From a checkpoint of a small mixture-of-experts model trained on Wikipedia.
Experts: 16 experts in each of 8 layers, 2 picks a token, a sigmoid router, a shared expert of 256 neurons.
Training: a variant of Muon for the experts, 402M tokens, 6127 steps.
Below are experts of layer 2 (counted from 0) of a mixture-of-experts language model. Rows are named router (the router's row for the expert), gate (a neuron's input weights, with its number), up (a neuron's input weights, with its number) and show model dimensions 96-191. Each number is 500 + 25 x the weight over its row's rms, rounded and kept within 0 to 999. Numbers have three digits each.
Before each expert's rows: "comes after" lists some tokens at least twice as common just before its tokens as in all text; "mostly gets" lists some tokens that are sent to it at least half of the time. This comes from a sample of Wikipedia text that the model never trained on. Tokens count by the router's weight.

# expert 1
comes after: " ", " |", "0", "1", "2", "3"
mostly gets: "202", "201", "200", "198", "199", "197"
router:515546550500519476519473526486502492482452534555488517514513517499482518522517476505468489516485532457482549483552502507549469494499530491470454527523486482501518524482490534502535480480473533513515499512509498515472462496469525448456495476535475549475555503512467479545500481478522485495
gate3:454503496489536466511481491480478504451506480520509472529464510507508499493517487486503476516504479521460516473510486485487497441517482479490493487485513534494481496504512505524535462467519470531525493502500409529514465512468471483504482517505465513455508515472513518535460483484486515518
up3:459511501517490462466473511484487501517492490479483526471447492507524511497511499491492492535460504502520499498418465486549502507488499492471502498451543445522517472527515474488460532474498507478550518513524471513500474552465520486484478513496516508502485475519472524457497481477496498462
gate4:482511466538509507498515491521518503470477509513489522476474482513441517511499500518471519542456481458484529508525526552527516520517463491523500543505437532560516514509479509532488510477519502537473500544468522483518504458492505502514532479487491489527509510453537504509464530510513501453
up4:482500541548506521517546465476495477446491519524495492514470482517486506468517502480503553530450521480455533552490523532500514539468529451508469521495462535523502509504501568482455512436542525511530531472454548488505456482523465519502462508492476530496542522484515519538445522451490502506
gate5:464477503474496509461492468537493497500509477521513478486497506532488541487500488500510497497522514483517492462547507514505518505484460492466506516486542471473520515503494511474531500498471481502514483536472499543513504464507488493540528491472537536525508466495521536491474469538533503550
up5:526559470455480472524508478496509493509506483499496530450505539502473495476487490511491507520509500508445491476521472437484534519496518474503555458501469514521520486523508480495474505495518490494500489503521519494508504513515507495500479519493598463502497510473498535520500519507474498444
gate6:499523506507486523494494508462460471503504485528520506494539483467518478420501492505507518462536506526501462485552492490525478539462520526493500508523441457481549505518488515505468497483476482493493506475511556511511482495487457542487523493489543515450520521548478510530470507453553508532
up6:471529525480524478508526514458492506531473517485479517502512528479512499502488523517501491485507514500465460493503500474484501472486547553478475527488494459479485487502552514509431523469539463474492444477478524495475514528482481483478484528523490460486482478496500501506491504455482523498
gate7:481524549505505540520509499490468476470497487476513504505486512547467488504500486466467486508499479442478440529480513512488417500461493509509511485499554484496494517507528482492468502481462479539512509510534543510492502469480505447506504475538494534469502564486530485489515532516508474509
up7:489510474508476529507515538501520507460518514519491522510494524538458496484495500488506514513526529542517450528499512518487433501489483477517519516505481529508454520508484498485468487511494502506535536509480519477473518516486522503469526487469513487479484554509536498506491521515479492487
gate8:511518513556521484500490506508472555485479514533493493501482462504489503494493500504511497484524527495539481525502410522502495487535495449504482476524502540475527525485544474488510523470496490455487503499517502496511474503481487505476508509465487505476505529515504467490529516530532522533
up8:479529519462545507493495492515461529536504499543566498544476484491542470492516509475496517510492542466460520499505508511487524525536497511492521476515460518526521510499460506499555515478492524505463488476509491487480486501516494527493487495505462505510504470493471546505506498514503516515
gate9:499531531482503475519533521478468503535512459508494497523493488501513501501465495404468503531525532520498503545546491502496476523532529438543484476496492517460500508466508518472454515471500495513518500509483482533508487493523518511515519504484466526503502494505478478514501482496509512473
up9:443513519497507532503542422481505487490504508496481480512522492482504576501496539527510523489428456502518493540502473490484506528530489462517503509503486487525471499485537512510509513527511486542443444448513541483529446517477514506498549471499508507512496511507460488512485510485473486464
gate10:493491483501505510482448504483524520479502526516474509514522509470525480513471491500523479486511502498511475494497541478518479494525513458488490484483551534485511513540503474445476482474466512469524526499482535499533491502490476512503485472529519500514488514483512524485517492500503506507
up10:495512484513514498491466480500548479530474482516520504500475497461458516540488524463465488464542525512489490525475520521512482538551500501515528500531539471521479505519511480500478483496487486485516547513464545524486477496504490472516503520491527486525510483498484471511504510459523491493
gate11:513433508490549504516508523505522513511496489506477528513477510529521472491529506496447488550503511478497493483529480512496516449478511497474491466530471505506514502457510480497536495473497487483547544504480521531508485487505519492524452506521498504496511516520492528507505510516512494493
up11:454513467478495499491480512527491492497509498502504497507502502505484516493466482525500506479486484506487520531527520494524484509502494517507523510470459445447508553490538488507520499500490456508529519530561484533491523465480524453479474523507513498530505504438499505513489498494460499508
gate12:487490504528503511516487510531493503543515508513515527498482520506442498508463547479537515531557489509497472501502497535466519534473514477438498472511514509513473502498522506498500509476468497512531487494503487514500451528464525479513485500511457518538459509571531520491520558457538503485
up12:490497549485439521520506536521480495474533510510440497510500498472463516524503502501517502514506451484475480513481510514493552478453534500513531477506534482493528539474502519493488509485508482550509465499495479511471477493484473489521497483500483530526498504495487484487508506495523498547
gate13:470504555481505461459461473510488457493485479516544446544483508526499464461506481495481508518479494547486474467516506478484464527508504523536447517545490465503485530509511526492476457501494472502476474459487482539498473521524494478484527505492541502491513532519556530540502484526502512532
up13:482504473516486471502484509514460465505471470474496486437490509483525505542512516480539511474476543540454508465494455510464459448541507499494509499515441529508479488506517464531495536506458468496490473484467497458483495519490448539513514465485485461503530498477533474510518525484511500453
gate14:512536541532511509465505513511475530518479467520580513510491512511535524494485468526491515497525454451488500491509480523495502531525482505496540495480501479515494464525530494451478507484493460506515429520504522492535514459471472443494488492548534487473503550460527504531488476521506521498
up14:457517470487444469504489498528510472520487531485463525490493511494505513463546509531472517482538476477464474493484485496505519502548476534541511492545526520481531492461495507512483509471486468507475534503490488519474423521503507541499548562499488501484516470532456460495526531465508465509
gate15:512454476486519499497543527479509515528464476535483500457467485529491531565475484514511465514500510503473478532493490489533463547490535532518531534485471468509490470522551537464518507519469498490524516543485478486491502473479549506535493496482518525512520481491462504528533487466487526520
up15:503504544485468518497504529462460443522436503452533480511510541482491482553456513494496504532515531490536492533531488513508468475515507490503525492507549557488505504486530476534473502487523501485506512527515495508487558517508513538525481507512533484478511479490517499515498523460551499485
gate16:557506499486485458528529500497524484490508480503464501499470495514480517507458446508536490528462485484503473469431497457510490474469517519536470537475507476461510498474488477495532463487486478512524452507541488523470486507502491482502505508505507497525494483506516522493507498524535488526
up16:529503491496496537492493479518528536460527513466485505502495466499519522513575461496515501517491534510487529484512499491537494509474504516473489558531485495518495486510499502505532539485542493514523511518474515457481484479506493521497475502497555525504494525514538493506506522531464538484
gate17:493477484448510515466517546471545491513503508558537498525491542475479444513465558485498511489522481513522515486512471538453511496502523509483484515472543485519484485473504498482449451484510494548466510552504455502524517497507526516507518525516504518490506533461517486500533477498509523472
up17:502526474504485449501475443541479482520507493468487548531457449534479496482490501493524481509483520499473506497507473480528480515509521504499509461513551523505497514495476479502538479459537483511507477489494561507561501508517498531521501485472511487487502456461499532485493473473508497490
gate18:506487497489524461483477523523556491543484520450518521497507490497531449499527471478519482519504502489448519501520542547462514542496484488550512520532488497492520511520451543529527493507488500521482527528548488544500484530507476462541471460490498503508537492483467459532527543489532516505
up18:490489498533500454503508499509499476474516470512553475488468478486507461521466524541475475523557489458521498510531497498501495509479508452498500487454470485496496476462504447535481484483500532526508499503477519501506520472483512463533461504482523460517475496522500522519484514555455462498
gate19:486467554469522509487507503472501507520471468498515479490463482521494539510506518500503476515484543453527490521561519530469464536506510494544516480513540465496523487473490560460499487514487514452513536456505532461540472494490526494496480500489486518463494492515480506515470490507491481509
up19:492515513506547492467565504541509497528508502487529485535500507554519511472497474475524466499525479503459496509501496495508496552492492460531447542463540465526486532535509454475540465511485489475527519522498527522501517513552499527553512519498533530457522502560484556558583510536498502516
gate20:482484502498493466511483482493500510508497483501502525461527560521497497557501485474480499465487510540506532478501529478532470494524484527470515522491489509499481530468475496501500499507523474510534502504508513507488490471502550496519488471487458528514499456507514498434487527537476494533
up20:531502507487499486477527492478489521519493498508512464543470555472475487481474492507490502448441502499520484487504488570515518498500491447508473510479514475513493520525536508505468484514512479503515481487561522495501498474529479515458517485509504526547505499483462524514502493527492492494
gate21:525532485525525529503510489535486537458451474473521512532507536468491478476534464486478505502504506464482458510512530531508494499463470495520495517552518500484457497502493468511484451485506513566474483523504467495502452572499531480520492542540538498493450536504501468509502454504469485522
up21:520461473473489502508542511544523525487503460480491514461466504490527473439530524513486516458478475459473452513484574491489499519511477461504477558537526454524522502522465505515517487474501478521492521526499480493518515499513437479475531522505528479476491471472453451505491452489508478528
gate22:522460521527502480510487520451524495467465518517500504505495471453511506516535476482527512514521487486523482474427489504447479542507491461477528517515463512492551486501492504488472473495480494472492501498496538474533488431482499496491519541517468524502486490521501511502472515493497479485
up22:470563509522438457525475507507489495534535510494531475516473504515479492464491537517497526543463511499501528497498510538515498523514483511468497524505519565493523545511489474518522525485506495514548497546501530565493478518526469492502502484487440533516515501487516515482526497501520564479
gate23:480552527515489463529489495488509464495460440497475474499532537515482532493511475486466497522493489467501529434479481506463506486530513482522468469481474543496528535492467472515511469471492471449486505499543506475489495475494516463451471493492477530478482446501474443506495524511516549492
up23:454545487487509502487453483517465525504539508468495492486487512489503520511500527469490532538492506519492554474518464548467524538504484538490518499516481513501537533496513462496491538483521492496483430501469555511537503486481525458497442462438488500515497508505470537477507482479541536457
gate24:464525483469480547481444499553500496481526507521472452477461520520501541511517545456532463500510488443472528534551527514497513511490472527509465497506496505529513503474528484500539499471469492520508492512536472484498484520499516520524499465507489489497545509466478488560490473513478468521
up24:500507494492477531476459498508523482462500482504455492502463534518531524519501512456515507528527497470442516548517488486489523516502513509503464507467525532520496491501492482536535503493494516522501497475479473475451479523497521519472464477520470521484569490482481518496492505499439472482

# expert 11
comes after: " |\n", "\n", ")", "0", ".\n\n", "1"
mostly gets: "|", " |", "\n", "\n\n", "==", ")\n"
router:506513561487491499508490493492507525507433510517467470508539545547523508516493494554501498509522486444405510496505527500502444540498480542529466504513548478464549537466522539519508532513485506486504486529526493520497420481492512483522499520504507476491513521484491492518525502544519500482
gate3:502550526463453501494456531524499504484520473528521491504463496490541512435486472444466448454487449493523457521542547477492480503520487491475500547487488521489500527540462506473486508511524525509457477510486508497455529530506491501490510517507507537470485509462479473543466532459513529525
up3:500513497477470495504505503475448447523502478490486521501511440468481547466489494494503492492466504489514468519521489492504447540431488504486523505519528502484450482440523515499515485544526514490519529476439505479507480522504503519533543561494509512484514501490526510524471491510502536492
gate4:494505506502500504492474513518511568509499462514509499476532536526502507540523470500526491484537524485498529503500501489514512457481481482483506500511469520494472488514503481488541534450532506476500480505491450474491502540516482545513501472481545498537501471478499535510481471526523502496
up4:501501484556499501484467499496545528495485500516555485472577499482486552506489535458447484491515516520473508508488531501520474464469447493493537516510508473498492498504480470485490511501496506504468529496460481500473463532479526534525452472480495484483486479484488476488502465498507489506
gate5:537486513479552509463473528470515544492503467476469473507537519472453539459488491536484489520485511466486490474529498549502540522467513488496489485481472476479475506472493491487554469545547492463470478527486490503478510493465481505499505496459446552487505500484514494525512488501533456487
up5:478506464500460490523495502523540521484510489496540520484513489529509519550530493468489517512534524489508496446497510521501479490483453508543503494544503459450555520488518489491499510500530508495494492480459521513550517501521467501510559553518508493502486491529496484503486536465496484516
gate6:451522548484505484504499509453497539533508503512533505521499476483485534502496544522501472429520498479501472489472505479583498506542525525496517467510501485479486498523517498508530451487482469487537518509501485496494489472498529472516469519493521481505482477491486472531506461466487484501
up6:476518505526471490495496520541496469489477515480493484479522479510496521490526510487502487500501555500523506478486444479478510512473481416514545464505527487443501480488530477554478475516544478430458522484504503511564499489503500530526496506519530465492521494493470499495468465476501489528
gate7:535502484493507493485483490490542536524488496529519496518491521488490538493460545532506471498524478557469499502492470493508468452513465489492546480524501442496523500509497490499514501520470500462522463547474438510505532493457489472479507526473513478501447511491504502485524456519479488516
up7:514492492520500488476539527447516512502496537527494514509466505534473503511458494527490532520521525474462508521473471525462475482478478470509534503499564508516490459511499515493481484537511501454523465527516503510523485515476491475489533486521485488544487536480517484497506508504482502524
gate8:499508518514519486500469487525549494481497488510489475528469509508513486523549475513496465487534501487525493484506562494522472456486489434506457524524523490506537464499489478494498491485453460500472542500482510470503529524488494517502447514499464501494484518462473496513509511500471514459
up8:501422463458501509494544504480498493515501448482527512511544475478530502487459501468508526472481501531460495483575464456518538532493491519525494462477480478490484510501497508503500499499484483483538489471473529488490528490499533491501538499520498496510498476504506517498470522490520498527
gate9:481473528487489495455486535488517505535437495474506519477476514496491485514510464482529515448512487464452550478491512557511506497464501499493483521495506506499498532489528506488508509483546485499475507536509515485503498530494483470478489480516478492493490484517510515488520527523535502493
up9:544513474477514507508519472481497518485502514477520553531521492507492519477476522504459483540494515504507460506496490432501485500530510492456499480479512472507531477505477475469489488514479492499482508512461506506535498487506503488533489539520530528522483493535477512507456518504474462534
gate10:510481510515496475484486478500490525525500511482476495500495537485535472488527476483494480512505512500477519535444519522511472560513522491503530498472495481502482500508504503486474504497539507528480485530504482478522476465483511504491510496511527550526554507530524451470495494503492499501
up10:521498527468476506500516472497500481483499460500544501488521537491477490505492512513492484499518491555514495535533488504511496455492469510491500475513474509521461521456487455504510513536539493452507510481521484523502469506507491486511486463528535471498492492478470535493569494498469459485
gate11:455489545486505514509497486502482466516469516546529535529463495508540483499482518480522537522499489466462491473524486494500484452518492482451525490452482476466510512505506541498526473527463481513509471520499521550537449493484519490530508490515483539505526521476507500530491502489484483492
up11:448502486520541492509445480492515483529485518483545502537481498488548505494477529493500525505507511476462481466529485489484473473501497479503488502444499479524531476472503485483542432517477467482504464530502519519554454495486514487507501486477473532509529508483515509544512502529531493537
gate12:540512508467532526538502494485525437463478558460476520491500498470489503490506466528502510486506504479562464527482532495478467503551499547441503529513482516481544487513472481482531544499501540462530483515504576553502485522498472510475527522486485450561489491528490476472461546516482482509
up12:513521495515476468512502526509463504494530476473501507508493483560503481453495507497475440498516513529472551551546507473511546505510498498516475481498546462483500488481527462529486510468523495523520511482460455468494495503520509556508485505515491510436526507502579483472504458509526493478
gate13:512495558500514476507520513498529510512486490567499524513511484490555491541505520508496480486504496537493548524471489543559531515517509506482500481520509535487510512480479492535472488463483492484474530480476489428524475489485547484479515519462505475478536509507519519489477489472489519498
up13:498476507469482486509460513536531497477529567484499492490550485505482508516489498529539499524505479540507489499510529531490528548465489497513478550501455469444487484500472502485499523526504504509526506442487512480491525471500486547465520472504443500527513552504473477511539538478494497454
gate14:504482505486478490495499528514524500518492518497488523491484500506508490524505522514518477507522517523511513505457459495467510538476537494470529464464479490488514492521494542522485468495489513475492460515494480506446455467478512476498500483488514534548537480522506537512479468551480523529
up14:492489541521463487483497510490512486485477499474499526499483457490474497526493471506539482512517518553520518505486472492488521530485495553502506504469497506451534488498494482490511445517510501485475483514535482534490496480435528537535492497557473469481516510507482478520483433515494502495
gate15:469464508509500507524505474506498450466552496480470490489488487506537494523474519487520466521482480465470485515529494489523495487531470494531482446492470555541514503518503546491486532484497478488478496507512520456496514444520536485543494507528493522488516504482501522541466477461475504477
up15:530475497499550487488529434503485510496430503546515476487566520495504496479486532516531490490498503491504494501461494522481484513498474495523472495482492488533529498505547442507508479539510515501515480486494444516501485493478491501500533506537482499525467499533513480463475464489479542476
gate16:485492472534521490522514463502516543475558472461481451464458493480505466498524490503509506510504502480496513516477521547509582535476488466539510481522513482532440519503481483519532491556556523540513507510487511503572463488511476510492474518511485514492498470498489456479494527517512502518
up16:479476507481489482467493482487478452513460526477536589529506553465521516513545475459505494475497492530509448455518484525505506524492481536496488538471477547480531517500466501501497505489477479502526547517495506520465490536469509508512532543490513478515539525540506501531466476452492488487
gate17:464487482490491492504509513530502503510510466518510463542469496488474497534536514461493505470501484494536491509512474497514508471541506463522521520519524513517526530545484520513489496458485484484521495524493576496537484551488509512544496503544526482484493511487508502487510481466465498510
up17:507525513498462419514528464513463514509537515458520501492538457521465487513521519457551504510507476522476525484518513530524502505491512505468488482485514501503519488495487498530509523475505486498468542498517506471415488535496482523477484490521485479453459535474501488484483485501486526480
gate18:513528501505472495510531457521482511476505500536498507515509488479496545482485547504493519512503446494485488504498455486453513490520472497539472497483504480453464507509523488526416514503511509520537488486513481470504474474511508493497524570492543505497509470463505508537526492472499498471
up18:482500546473521514484476477479465478485516483554525514497484468425462508483531498548515479486513509492504473506477457496478505515449556535507538512472449512529529484471486489513527470509541480450508526467505535535479475498488496473496509491487502492460508542509499488443480466520450466503
gate19:510494414533538460483524485489504489463509505467517476458508497533489481465559474484510510497473499463504472520532485494544519462500527540514491509527507546514478467560487476529505505504484505476457488458496506489530486486489487544489475517476495522497486524490480501491529489528543484514
up19:518486472498497480491470469515518498519505481503508511496505535492512508483487490459494455494495503468520456502508490475509520445513522506497470514496475484538493451532496525490526483500473466498516504498513527508478466448537471462506511519476488507479491509533492509469514543503515503526
gate20:477502472467543508521539539461510480501538487499471500529471510495534525493470504448493516534518520509474511478543492546468462521493512489517500488511444527472467517493505497460520489503518482514472489507504531426526507462473494495490484491532500529498508513508544522459528537505459499470
up20:533494496525444496506464487520524526448505539505504496492489432492534500501471477528474497485529496528505502485451488473489524481501519509471487479492548477504509476522530458534476534503492529481481502477486479508490449499493488511478508513496475524502461488448502489504493462487506501497
gate21:473502537500476519507514506518499516447512486511502466511490472520475526541521498503481523504482499468506522508502540564508534524516469502525483485546538520476501564501519531503474470455528505538527519495480514469490450513487523472504513508453504528515499500520493496496522522498548453472
up21:494475533499471482498516492483486509517487526476519543498498538501532483487468527507513492500499515505451512479482473470536437466486557513464494478437455475524486472471528505513500512527500539530487488505511497514553499554517510456519522513532539462464537494530502488507513473520467532506
gate22:515492534452531513489462508537498478475496482483507500489500518464469559511481510541459487491532485503560499506495534494517457473484455500495502508502547470472506485477498474494495508484497479525486527475505521495494470495490505513497480506511487432498467555511516507516516529472534510509
up22:487499459536473519507500511470541550558506507497490472475496460544528473489510515458537492496481471503479518532503449505472541508509503471486516474494439550545508516523517521546554500523522494479512507505505507476514535514488523493501540490480515543531503469482527485474511499498500520494
gate23:525478529512487519504495513513524505470473514480517467523502470490432498528487520529469500492507531494521531474450543467503511479491452510479512524507500481477507497561466549507513507483509538515519528506520474500452450485503493540496505472530523502464488496488451453495528552505496467462
up23:504503506501505495495515489554519497487484491489504518511512484501457534491533497555498531514500526525503536521502501533517499503468465477480478446462528467472523504493523515547486512463513533547531547508480512504502493501501469519461492476499469503445499472491462506498505529513499497487
gate24:458457517502498478527498489500475546468490443461452525511505541505508491472516510438494497523478452515462515525455473531519484491468475497530447485503493486500504534493523475493519505474546489499511503501498533478500508468533474476503540499475486468494497500501449502504493501558479471539
up24:534516489474483500511511464493538493470516477500515483520496461490483528470532495526524511536465528506543545476512516541471473499506489453517474461536511532500469498493466492514508495484467492506525557463518459510501502512482506539494495452492507527473497522516508460495478494493495524485

# expert 2
comes after: " |", " ", "201", "200", "|", "202"
mostly gets: " ", "6", "2", "1", "8", "0"
router:531473490472516496528479521452520552460537522502459490481498491554514484484522466527481494525512546483473504516516468482532443534494508513479482523528461487477488462507517512505522483485457506493486451490513508483517444483491501470484508530510496518467504511508472508469497507512514521522
gate3:494482486458506493496519487524480472500526499501462494468483457520538514480509488499534511458522481497503506507508453525551507495497525507529479536486506533544561516494501481456521492484481506518506476519473468482474496516489495510543503467489510492494510490505494503486495487530528533493
up3:470502518448524520503523495513484506489520533462491507543556516527508498470473498515516491474476482478499543457464453486480507504421504486502530527515493477522482545501507507485507549503466503506528473519511495483504481485469499499483487516519466476507508544502540543521483531503486484489
gate4:510494563513516484497541490485462495482498488470473489549481493477502460507475459515511500463494492499546472510543519485506517470497516509471523482473506435500497511456508497494534485505504473475513490570488495541492506493486469461486443493524537513535501514506517503531501507505514513521
up4:498486484478524504511503481488524490492487508548433502473496449529496512475473533494469509518539483501496520499476511526460539502515524533518426528454518492515504452494523508548519518490474514465498484486458479475512479459499497481557535498475470473473513517476480523504520514524481503486
gate5:471505483487522444497505489505464490505513520520514494461506489504507515522471482465539505504509497479542481503485505509524499458511503453497472484487512480479495484538511526538530491482486469486525498459472491512509508499471483549534519509535515487519433468464493464501524480468521515505
up5:440482527515512479457491518452475510498497498524489484508488498500550528456525475491505520496466483498542439453478529538491514500518518486498469481464482470501479500485530499496516499496491493486485485489494504505453504521522491544539484476526524463489473463530459512511499530486533485480
gate6:491519507508491491488527468552512524510531505501501537468489488482504500487504474501527493503490538439465496491484464496477477548466500487508530512454451498488519551471490450522547511497509520511526495551465506508522527521507535503499492504499528478496472497497499479460505467496509500536
up6:526522495505480493499465541495513555510506504471505510497497515487528504480461497512483506482460518463554485460491499523462498494500511482505487496481509521469515521496506510498485474515507495509542534545495504477531521481492522485518545530516471460533495488506445498490489455499534508496
gate7:514507482487560483492512445493488515503528509507479527500542514546528433482478522506493542530488562487499532480553491457498463483522491512452512487527445480528496481495443500483508502502505516471484503505517528536493443508474478511480465527505497536489472496495492522499485479498526525487
up7:458474471472467512468505536512512483519499481498525480486509471507499511487550535521483452455525513487551536422475485458498490467498470498486507473477502527470500496535524495490507449512512505506511510499524506495504491501486523479476509516468500465513531494503447492490503485522474513503
gate8:521508525538533487504467476506510435498502476572470496514504470506510503480528493498511519514525524475516473504476523539530446543520513514519538525513504494493522495490453526470459493497496471488503514491474512477526509476505507485507497538518527515458480506465513459480503510533464472505
up8:498506461494508544507507495546484504492457506468508497471469497527507475552522564509497515498538549502501490495476501531502542511465510511487508509487525551523483492489481504522544508500528474516489465526498494500528467506507491523496473490475488477515474423457532456545519503500521553487
gate9:462487496513498514487554508507502458502537543462496471502519499493486516471479465498426485513498533508521464462519494487533497503524479516490405490499562507500490520517479505509489452436501504522506508504491527501482487502437494507478515525503472465452505566495481480489504511475499483461
up9:505537437496469519498477495492506528531547478527513491510536518527498498519518534495549499477506470495530530509516477449533502488472510538539540507466456505486508450494522487440524531529503525501479448499518525472512559508525511483512525494540502471499527499495508454500529502494498512529
gate10:524530488463502520464491495492550536525495467507465463504472513491496555512506496509473515527514497508472514497515470522505511475473484550483485480479519483509482510485507488548462506499484510522530439543444456552494477506451481457530517454511505504540518515516520481494481516483476490502
up10:482497508548549444507499499542522488483499538448491546509560474499500431484466533532504514493461476499470489544503525478469511521525502459499534464454506494503517502476478498438463518484495490524525526509506504470487522507521487523491479518472485498454486489502525460527527508457484516492
gate11:485510476478474465503496522517477488507498514487493472491499502472529507484529473506516465556519495471485518521497509477530560537505509516488492480487502508511540500570527485453498511556479520495477535522472493474560493496509517471511479519560521542477442504498502472486469518478507518503
up11:509540481505481522537487441489494472478493521493515447476549479480519499511512506490473506519502494474523516521475503479489527547501465480469510497532503503503472488527500520557513495502501494557470503492524543488527454495505521491506518543486514550522460444508461479516484495507516488511
gate12:483500480492520487526512524520565520520473498503470523452518538498486475499465493512494542519519478504509512533470488533500530473484566497519442506481490467529511493505544505530488493475494516529505503577498500531531479524441511461524512485513562479514491448426497498468476545512488528496
up12:509451479563487511488557467491454467492523501454515484529487506528539479500499517482501461491560529505473486463503533465511484489518501489496545513503555510482505509528475503449497519513494500464494506441511493514492518505522473519426545541484457479515501526544478532520478493497532466472
gate13:493487480504465456502499498523529518524527477534474490505506528493511503506528518515475479540517485467494478480536470509530454479451499535461483525507516517486483494484497485466487480498445502452482462527490538519490479528537489399503536505492530488514473529489506460453521504522483500492
up13:468508463480500457480486479490495493549523522470503453518506482521502501525539489482544483512497499565464455484489475488495481516498530519445490494526516509498493519472491538463463512530462482478472467504483499484521534506531504477541553476519524475533493487492498482504524493524486473513
gate14:463473513495489536494440500520505486503475491491541442484511497486487493481480493507481494489537523517528491462507513479479517520486530487475502537553539509512476537539543521482483502524514511530507523491465517549490456503479518497499529485518513491516503520511481472520511517547475536486
up14:522490511477512499486518534510435508457492544513487523526487506539497488482481526429468452520499505515475527497512488533531463495499466509517531486481475516477546478519506516502522475498479496527538503507492483456554550529484513526493509534501490501449466495518480535515481532463479495512
gate15:511493524502538490519510505434524506508516563476512502506514481519504492475521525481546489483515508493573518501510500500503486457535472469499494487503503487444511490516473515463477471495547487528516498463500475502506556467506503501504486512569480471520506551497509475498502509558516525465
up15:481475519481484492541506474508547528503512508509448501480520464496490547477502489493465502535475505506497517499509498504512505495460511512513546506474528494430469471472506545502504552478536489488561484482540480527510551493494507526480462481515558517451543511505498434482545470517456503456
gate16:477499482458455495506420468506537525501493502492478514458495461474513450481528501494478519564500489504473532518482505476469497531480483548520547482500492482458498495487488543450477477598496491492486491488520463453480499478478506522477473505485492472509513511506485480510514441541466516504
up16:504444484453493466485447529503496510478507447516458497491499502491494523489480457497506470497531482505516512485470507480454486481488490486447508457476492465532519490502509495494529516473462497443475506518485511466504482408481494534527502505488497523515505512483532502525488481497523525470
gate17:490510529503531512495508473511515532520494512505537493491481492530498517503512468495511486544465475558514498517487528517493483560513477493516443503481497473498533482499484440506466535496504478500519505508495506463525516486478512499478479510503523511450475535502466509509467468504521494545
up17:484474498473459516499479499507505458513483491460472481517497500510495450508496492470483501480559441464452546484496502480498500514471476461502549502537484488483516549499508491510506492528481493499507463496483486538519519488472507503469506496466520512492522485484530521496504503509445523522
gate18:501528498540511443535503516523513502482474434498508492501497518475500487512484500535515543491466524480499484497478537476482503539486525513495511504466508471518472555523506445487516512476488471506487517479481516513456460493529469482494508483504511501506495535501495543486518493516510507515
up18:474500507498456523505533474488517468501520497545486544482495471508457502516480514497457478533519496472521530488425542486493469496539504507487507521472487511514503482517520515507489493499477518549512471522492542447478506492525523458471446509498488518515510497485465506541501550458459474497
gate19:510520469503475496458489484531547506429477501531481542516487520502496500497507521507509463516516470481459496498504498540517461490472503538532506509489509534511526521482490551484487503500491462524491514520487548532519513518525471504552494462524496488477495499533503485439452448503495509506
up19:493475506510476479518507522491475501487524489469474453488535459509477472495475458486450495501516515530521470498515452466503495506509474461453483504496514475478492512487517452504552480521486476449497527512520466469541499488488468524475493507495438479508507516463497541513551492533517512486
gate20:493463518504489515503465530491487485505488467496486513515477462497500510499481487511498492458492502486492471521524529470526509502473479501480505521493538455521488528456460547478507481487547509510492510486541489511491554463510495511511475511501495487509476464512502511520499487539516472487
up20:510490520533522511468499491481498506486500476523501482521508527437468484487547449511476508508439503514481523471484528540474486500549503466530499466535514553515476510514528475526474492517442513506458503576503503471504499521515516501515481528506464519472498511461517493476531525491497494464
gate21:497469524503553504510456472509511506490505520498474497481526500510532478520505518483505520551518495530482508480452485546506485515515502487510523483535462480524507493476472475523503494482513484453500437529518502480521528521508502472536498493493524457481527441471489514460505484489529469500
up21:513508495473496516473514514501488530537491504471497514494490527485519558507480486513483488426491509493495488500546534469479552464512528525524472531487536489485508548525543516492532486523518480529516532502477495508446514492470513504457500508531466524515461540504503532449480488494443502490
gate22:492555474510528502491476481477494509519515500518526518481490512534532540488536501493482495439504454539509546515529512526537496549535496464516502501515485525497498483499517498509488493468503506503492493523527527518506521496514503481468506521503485454531465497487524501527535509541492459508
up22:491494500535519516510546519519528483491454492513525511510529524487516490498505516494536504498521479509518522514543506482547478523537546491515485528521496520514520489522481487524488476515500483503505489512529554529492497539467456506480523488483524510491498472492505452534457535497498464482
gate23:500524501542501459483511549538495500499495526478500521503479490500499488493474518450485524473534450460506519491488496521494518489496451527492462493466479532493498523478541546494511516499455471499480520494490467470460507512482471483530508492512500493489501471501591512487466485489500480474
up23:508534496531510493478534487528500518472485473501505479486448472482471502483495474466493527491498566455487463485530488448496528508468529526491505488501486530521485478525490511504493480553470500477511520507497481426465485504476509468500468547467509509509483517459560533478452509498529545511
gate24:509540466487508511475520531485531523492509500481495493519493485516530482465487510497538518494534513495526495517489498470484484495509503517478531510468549493492516467484458491479566522486521498450494527481520477500522464508479516482514457492517511495503502526507494497502484487461516480507
up24:497540527467491548487476518562507464506527454490559553519489486485503495489506445505528449490492502541480490487501489503482476504489490460453490497497500533530500532514457509458510517507501528460461529499484498509493491449453526471544524506455527507531467498493520493473496505485508526516